config = dict(
    d_model=256,
    d_expert=160,
    router_score='softmax',
    normalize_top_k=True,
    balance_loss=0.0108,
    init_std_router=0.0133,
    optimizer='adamw',
    beta2=0.95,
    seq_len=1024,
    dataset='wikipedia_en',
)
Below are experts of layer 5 (counted from 0) of a mixture-of-experts language model. Rows are named router (the router's row for the expert), gate (a neuron's input weights, with its number), up (a neuron's input weights, with its number), down (a neuron's output weights, with its number) and show model dimensions 64-127. Each number is 50 + 12 x the weight over its row's rms, rounded and kept within 0 to 99.
Before each expert's rows: a language model's description of what the expert responds to; "gets" lists some tokens that make up at least twice as much of what it gets as of all text. This comes from a sample of Wikipedia text that the model never trained on. Tokens count by the router's weight.

# expert 14
Articles and possessives before a noun, such as the, a, its, his, their, usually after prepositions like for, of, in.
gets: " the", " a", " The", " s", " h", " H"
router:37 64 42 51 54 44 46 57 64 60 45 60 60 52 53 46 62 68 46 46 62 40 54 60 71 47 38 53 36 50 65 46 53 56 62 84 25 30 57 47 51 40 40 44 48 33 65 51 32 55 31 46 46 24 40 32 38 44 67 49 45 56 54 56
gate0:30 40 51 55 51 23 54 50 54 49 42 50 56 63 53 56 26 48 42 42 51 45 40 57 65 55 55 63 43 26 35 57 52 51 54 55 31 57 73 36 53 43 80 58 44 51 52 48 37 64 54 38 50 67 61 49 31 32 47 35 34 49 55 66
up0:36 38 53 32 77 34 56 41 47 65 66 43 23 43 40 48 27 39 37 68 38 40 51 34 48 43 41 56 57 37 70 56 46 67 41 42 46 48 41 55 44 70 43 69 47 45 33 45 65 58 40 58 38 33 54 81 55 47 53 27 45 50 46 48
down0:47 49 44 40 57 43 45 49 47 57 37 19 67 55 58 59 57 51 40 58 59 39 41 44 52 29 51 61 49 38 46 68 45 43 51 35 47 41 57 39 62 44 65 49 37 63 67 50 41 61 66 76 51 63 38 53 33 56 27 65 44 42 48 38
gate1:44 52 64 58 48 43 45 40 46 75 67 34 47 61 25 42 56 49 57 24 51 46 44 47 40 55 47 48 31 25 40 72 55 59 55 50 46 45 58 40 59 52 59 70 71 52 61 59 49 64 49 40 67 43 28 46 56 39 61 42 38 72 61 62
up1:53 65 52 63 38 35 33 52 35 66 39 57 53 57 56 31 47 44 39 51 41 43 47 43 58 41 59 38 44 42 45 39 36 45 51 43 40 38 37 33 49 47 65 57 59 62 44 54 53 80 43 70 33 64 33 74 29 52 34 57 56 55 24 54
down1:54 47 46 47 51 51 45 54 38 46 78 39 55 47 28 83 55 42 58 71 50 55 46 49 40 65 41 56 50 47 58 63 43 55 44 41 41 56 63 53 38 33 43 59 55 41 54 66 53 51 59 35 54 47 53 64 51 58 56 47 60 37 45 46
gate2:23 54 42 50 42 47 48 60 55 72 64 48 41 56 53 55 10 41 63 38 67 50 54 32 43 55 41 58 56 43 59 54 31 41 64 53 36 59 48 53 63 50 43 52 32 37 50 67 37 45 35 55 57 32 36 51 45 17 53 62 63 62 54 53
up2:31 53 25 46 58 31 55 55 23 50 53 57 55 58 45 28 69 47 40 64 56 83 39 50 52 41 65 55 32 47 46 37 42 53 43 58 44 28 39 62 51 67 45 46 37 58 32 66 29 44 59 71 68 43 44 63 55 32 60 79 55 66 62 53
down2:61 45 61 57 67 52 52 35 45 17 49 50 50 66 51 63 53 68 41 77 57 47 54 57 34 69 49 38 47 57 60 53 43 55 37 58 64 56 38 48 65 38 58 47 35 58 63 59 40 55 55 51 67 49 44 40 51 59 55 55 57 31 49 46
gate3:46 34 49 58 51 67 64 45 40 58 44 40 66 48 40 51 69 51 54 79 35 44 51 66 44 80 48 45 74 56 66 36 42 57 32 39 49 43 76 39 42 67 36 33 54 45 60 43 50 44 47 51 42 50 44 52 40 47 57 52 47 38 57 35
up3:50 42 40 45 51 55 45 64 49 53 75 47 44 74 31 68 46 37 42 48 40 58 34 31 58 29 43 53 59 50 47 70 57 50 49 35 84 73 52 48 62 61 45 69 45 61 51 61 30 32 31 49 56 46 68 43 58 58 51 46 41 56 51 57
down3:63 56 58 52 39 69 67 58 72 53 55 52 44 47 31 59 58 68 67 40 32 55 60 51 59 60 66 68 39 49 59 37 40 81 56 23 49 57 66 49 66 51 53 40 41 49 34 36 45 54 58 45 52 58 45 48 67 62 43 62 40 52 47 55
gate4:50 74 66 42 40 58 34 52 50 65 69 36 38 58 69 57 17 50 42 48 59 39 33 41 41 43 50 58 50 82 61 30 59 62 52 51 49 63 49 48 66 44 69 69 60 51 57 48 29 44 57 21 41 42 34 33 50 33 49 46 31 55 61 44
up4:53 61 49 57 47 69 62 34 47 55 38 54 56 65 50 92 50 57 60 57 50 25 54 49 55 49 38 47 47 43 48 43 57 51 26 36 47 68 39 60 42 45 59 45 62 68 53 66 45 51 63 34 26 58 64 60 34 41 35 21 52 77 69 33
down4:61 59 71 73 55 41 27 65 49 54 44 46 65 42 59 52 27 53 52 50 54 44 60 51 48 43 51 48 38 63 48 40 45 54 42 29 44 49 20 55 44 59 54 61 49 68 36 71 40 55 43 50 48 51 56 41 45 87 54 28 56 50 64 54
gate5:47 70 55 59 55 60 47 50 61 64 32 30 57 42 49 30 52 32 25 44 74 14 51 40 57 45 32 58 23 59 52 24 51 64 54 36 36 66 57 60 48 58 68 67 60 56 56 49 45 45 65 55 40 40 51 47 60 50 79 63 44 38 77 54
up5:48 49 66 51 73 64 52 45 28 28 48 42 44 54 22 34 37 68 43 49 59 51 63 46 56 74 62 54 44 46 67 63 47 22 40 59 62 51 64 46 66 51 49 31 46 29 51 71 48 43 55 38 54 47 53 62 57 48 65 57 50 58 45 30
down5:50 37 47 56 48 58 43 68 34 49 38 58 44 44 41 51 44 65 43 73 61 45 49 65 66 46 57 63 54 40 44 70 43 49 60 46 72 36 60 46 48 65 48 25 36 49 55 38 43 37 57 41 48 49 72 25 53 58 48 46 36 41 65 30
gate6:42 56 34 68 75 52 29 37 28 66 45 49 47 78 48 38 36 50 61 18 49 53 50 55 35 40 55 17 28 62 46 34 72 56 46 51 37 56 52 44 73 65 52 47 59 49 66 35 65 45 62 61 74 62 31 59 51 45 44 68 70 39 52 41
up6:55 44 55 40 43 48 36 48 60 64 69 40 55 42 57 27 70 51 32 45 32 45 62 52 53 45 36 39 51 61 27 55 61 42 56 39 52 48 56 58 51 49 40 39 49 47 57 44 72 47 30 52 64 41 34 67 46 25 52 61 56 46 54 58
down6:52 65 24 64 57 57 59 50 53 43 57 27 67 34 51 51 58 63 32 53 53 53 71 41 49 39 63 54 39 53 37 79 52 34 33 65 43 43 66 36 31 49 36 59 64 52 62 58 47 51 54 60 24 32 32 51 49 56 47 47 49 75 42 51
gate7:61 39 43 72 43 43 48 62 79 62 69 44 36 43 53 42 36 24 66 40 53 28 63 70 55 33 49 60 69 66 36 39 62 60 62 48 48 43 68 51 71 68 60 55 44 72 43 55 54 73 63 55 56 56 38 27 55 22 73 65 34 28 24 57
up7:43 34 43 55 36 39 44 43 72 77 38 36 60 37 49 49 33 62 59 46 41 64 36 41 66 19 49 75 74 41 44 69 56 37 59 46 57 57 41 73 52 60 45 63 47 53 25 35 46 49 31 34 41 46 43 46 58 76 57 46 47 65 37 36
down7:64 58 49 48 36 46 53 48 52 45 41 56 43 50 60 55 60 65 50 55 57 55 32 37 44 43 45 64 61 40 33 45 49 77 46 38 63 46 54 35 62 55 60 40 57 41 42 61 57 68 55 49 54 39 29 74 67 41 67 17 45 51 58 35
gate8:61 54 37 47 59 49 50 46 53 51 58 62 43 57 52 61 20 41 62 46 37 48 46 52 38 45 77 63 30 50 42 59 38 59 46 39 61 56 62 53 54 67 50 71 45 58 56 56 40 47 65 34 63 55 47 57 40 46 43 35 40 39 40 54
up8:39 48 59 47 39 55 78 49 47 54 58 41 29 38 60 34 54 66 42 26 49 48 79 61 82 31 31 47 46 46 54 48 39 30 33 43 64 61 51 44 43 51 43 51 51 47 46 71 56 57 25 48 55 70 46 53 45 49 47 69 65 39 41 48
down8:60 42 49 62 45 41 59 37 60 54 36 62 43 25 44 25 52 53 39 43 53 42 50 55 73 18 48 58 51 43 43 37 50 48 52 66 55 43 37 34 76 54 63 37 60 48 51 48 58 31 31 41 27 65 18 57 42 42 59 51 49 52 43 40
gate9:56 27 58 48 57 60 45 59 54 55 63 40 49 37 48 72 50 44 60 51 55 60 48 57 52 53 57 60 44 54 59 56 57 59 52 50 47 52 66 41 69 57 50 60 38 60 20 55 48 60 43 69 58 51 48 49 29 61 55 45 47 44 46 56
up9:57 29 50 54 58 58 74 69 32 37 62 71 62 32 56 23 63 51 37 62 39 29 60 43 57 52 47 29 31 34 35 47 68 59 58 54 52 34 60 39 58 56 57 56 27 56 51 43 50 62 58 64 68 31 45 58 37 59 37 80 60 36 44 31
down9:61 43 28 59 53 38 51 66 61 40 57 42 44 42 47 56 48 20 46 49 50 45 61 60 45 35 36 62 58 43 58 34 66 50 61 65 50 53 46 44 43 60 45 57 40 56 58 30 42 44 46 53 46 58 60 41 59 52 47 42 30 42 40 45
gate10:54 41 47 57 46 40 38 59 48 42 56 41 52 66 53 39 52 53 63 44 54 36 55 55 53 52 40 54 41 66 83 30 73 51 30 58 43 65 59 42 42 33 47 32 39 51 41 34 46 36 56 37 35 32 65 29 48 48 58 50 54 73 68 42
up10:55 62 53 61 34 46 54 57 50 45 36 58 59 50 38 47 58 48 23 62 65 61 53 47 65 37 33 56 37 22 45 55 59 48 49 39 72 35 47 59 50 42 63 70 82 60 62 52 24 57 55 28 48 53 55 54 39 39 64 63 55 54 27 22
down10:47 59 41 38 39 41 53 44 50 51 70 62 46 50 57 72 46 59 36 45 28 59 57 43 42 70 67 58 54 60 26 52 43 32 56 47 59 21 44 59 43 58 47 30 48 60 31 54 40 37 60 64 54 52 52 46 51 53 59 47 54 64 26 58
gate11:51 62 59 34 54 55 67 43 55 51 58 40 21 48 43 39 38 50 61 56 56 54 58 42 51 56 44 31 72 64 75 45 47 47 57 53 64 57 58 74 56 47 35 33 42 53 37 74 56 39 45 63 53 42 49 39 41 47 32 53 47 58 40 52
up11:55 46 65 53 18 51 42 70 43 42 58 72 73 48 50 63 59 44 58 48 56 44 57 42 51 49 50 48 49 38 57 46 42 45 28 54 39 62 34 34 49 47 65 62 25 50 33 47 59 71 51 44 44 62 38 50 42 58 60 62 34 64 50 50
down11:54 36 30 46 45 71 45 41 43 57 55 39 50 56 47 73 55 60 43 54 80 58 52 40 59 41 49 41 18 37 65 74 51 55 14 57 40 43 46 51 53 50 62 45 37 56 30 53 55 41 21 52 44 63 24 57 57 45 49 65 34 47 55 38
gate12:48 65 36 63 39 35 63 67 58 56 50 50 35 37 69 34 24 46 55 50 54 25 25 48 47 59 48 71 44 60 47 60 47 59 65 53 43 59 46 43 52 62 52 50 36 47 42 33 29 76 49 46 35 31 34 58 30 39 52 48 43 59 62 73
up12:61 53 75 55 39 48 42 34 39 46 34 53 54 53 42 58 64 49 67 45 41 72 50 55 33 46 40 52 57 47 62 35 40 45 43 45 46 65 49 39 54 38 50 56 70 23 45 57 55 41 55 25 46 65 53 72 55 54 47 56 51 44 40 37
down12:37 47 50 70 54 41 58 49 27 65 51 45 50 59 43 54 26 57 63 53 41 53 66 42 45 47 48 68 52 45 33 36 52 50 33 57 59 58 48 47 58 53 51 44 47 68 58 10 56 45 56 45 52 24 65 32 37 42 65 57 63 47 75 45
gate13:59 59 35 75 41 44 43 44 44 65 40 44 47 53 25 44 67 52 67 62 72 49 42 50 32 58 61 52 64 55 32 55 53 40 18 54 61 53 67 62 49 60 51 55 26 70 43 51 27 51 45 54 75 42 35 47 64 46 51 51 60 16 57 78
up13:55 42 48 48 78 30 47 78 42 60 58 54 35 44 44 62 48 53 63 60 40 37 59 37 66 66 40 26 48 44 55 47 74 39 63 55 67 53 30 50 56 64 54 44 49 70 53 39 56 53 46 76 66 46 53 60 52 33 72 63 60 38 43 50
down13:39 45 46 52 36 54 49 17 32 43 34 60 52 68 37 38 50 66 47 39 31 39 46 57 37 64 69 37 49 47 52 51 55 48 75 66 46 43 36 52 45 40 60 55 37 47 71 61 53 50 51 27 51 36 54 35 35 40 47 39 47 64 54 45
gate14:61 59 50 29 65 45 52 40 46 59 46 51 44 58 68 51 74 46 49 33 39 53 42 48 67 34 61 39 51 57 52 55 45 55 45 67 63 62 43 52 48 38 50 62 56 65 41 57 46 39 40 49 43 66 33 38 45 41 30 50 26 39 37 49
up14:32 43 68 52 36 34 38 46 66 61 42 42 54 49 43 53 66 55 39 62 58 54 54 53 52 68 56 59 44 59 39 60 59 43 49 51 57 62 46 59 51 59 55 57 53 64 59 31 40 48 40 58 75 26 76 61 60 54 31 33 59 39 51 49
down14:37 50 62 60 56 47 44 53 55 68 47 43 62 51 74 62 42 45 63 62 32 57 38 66 63 52 51 48 55 46 50 45 59 59 57 62 66 33 68 30 52 39 73 56 36 42 68 47 64 55 57 53 57 66 59 34 40 42 56 39 62 60 58 49
gate15:35 44 66 55 37 60 48 28 53 59 60 41 29 57 32 47 48 46 39 40 42 54 47 56 44 72 48 39 51 37 44 45 60 49 50 44 50 50 53 45 58 60 54 41 57 57 52 66 46 49 40 57 72 32 27 43 44 39 48 59 37 51 62 50
up15:33 41 57 61 41 54 48 59 43 51 59 31 44 48 50 29 65 38 53 28 52 54 60 62 47 37 64 42 69 56 55 35 54 60 67 39 43 35 47 54 51 47 24 50 67 36 66 40 64 53 54 52 54 61 44 92 63 39 41 56 52 44 58 43
down15:60 49 48 50 29 51 72 37 48 54 50 62 41 60 44 34 65 59 64 32 55 34 53 46 58 56 46 64 73 39 60 48 46 40 50 52 38 50 58 56 44 47 56 44 45 62 33 41 44 65 39 59 42 45 44 51 46 63 80 46 59 56 55 57
gate16:36 41 61 44 63 65 55 48 41 62 63 39 50 62 49 59 61 57 51 41 62 35 49 52 49 50 42 50 34 52 62 43 61 56 46 51 64 37 45 24 49 39 74 64 42 36 45 41 57 58 55 42 14 53 65 49 69 67 50 45 67 53 68 39
up16:59 40 39 68 56 61 44 51 62 64 52 38 58 70 58 39 66 53 61 61 62 41 41 68 49 46 40 14 62 37 47 51 57 57 66 60 42 45 42 61 52 37 54 43 32 47 47 49 57 61 38 60 38 65 60 32 67 59 49 52 47 68 48 52
down16:52 45 60 37 58 70 61 43 51 49 45 34 37 53 43 65 65 29 66 53 44 42 58 43 63 46 43 66 52 50 47 48 74 46 58 73 63 31 36 57 28 46 37 51 39 63 39 55 40 58 46 64 76 32 53 46 51 30 40 62 54 41 40 67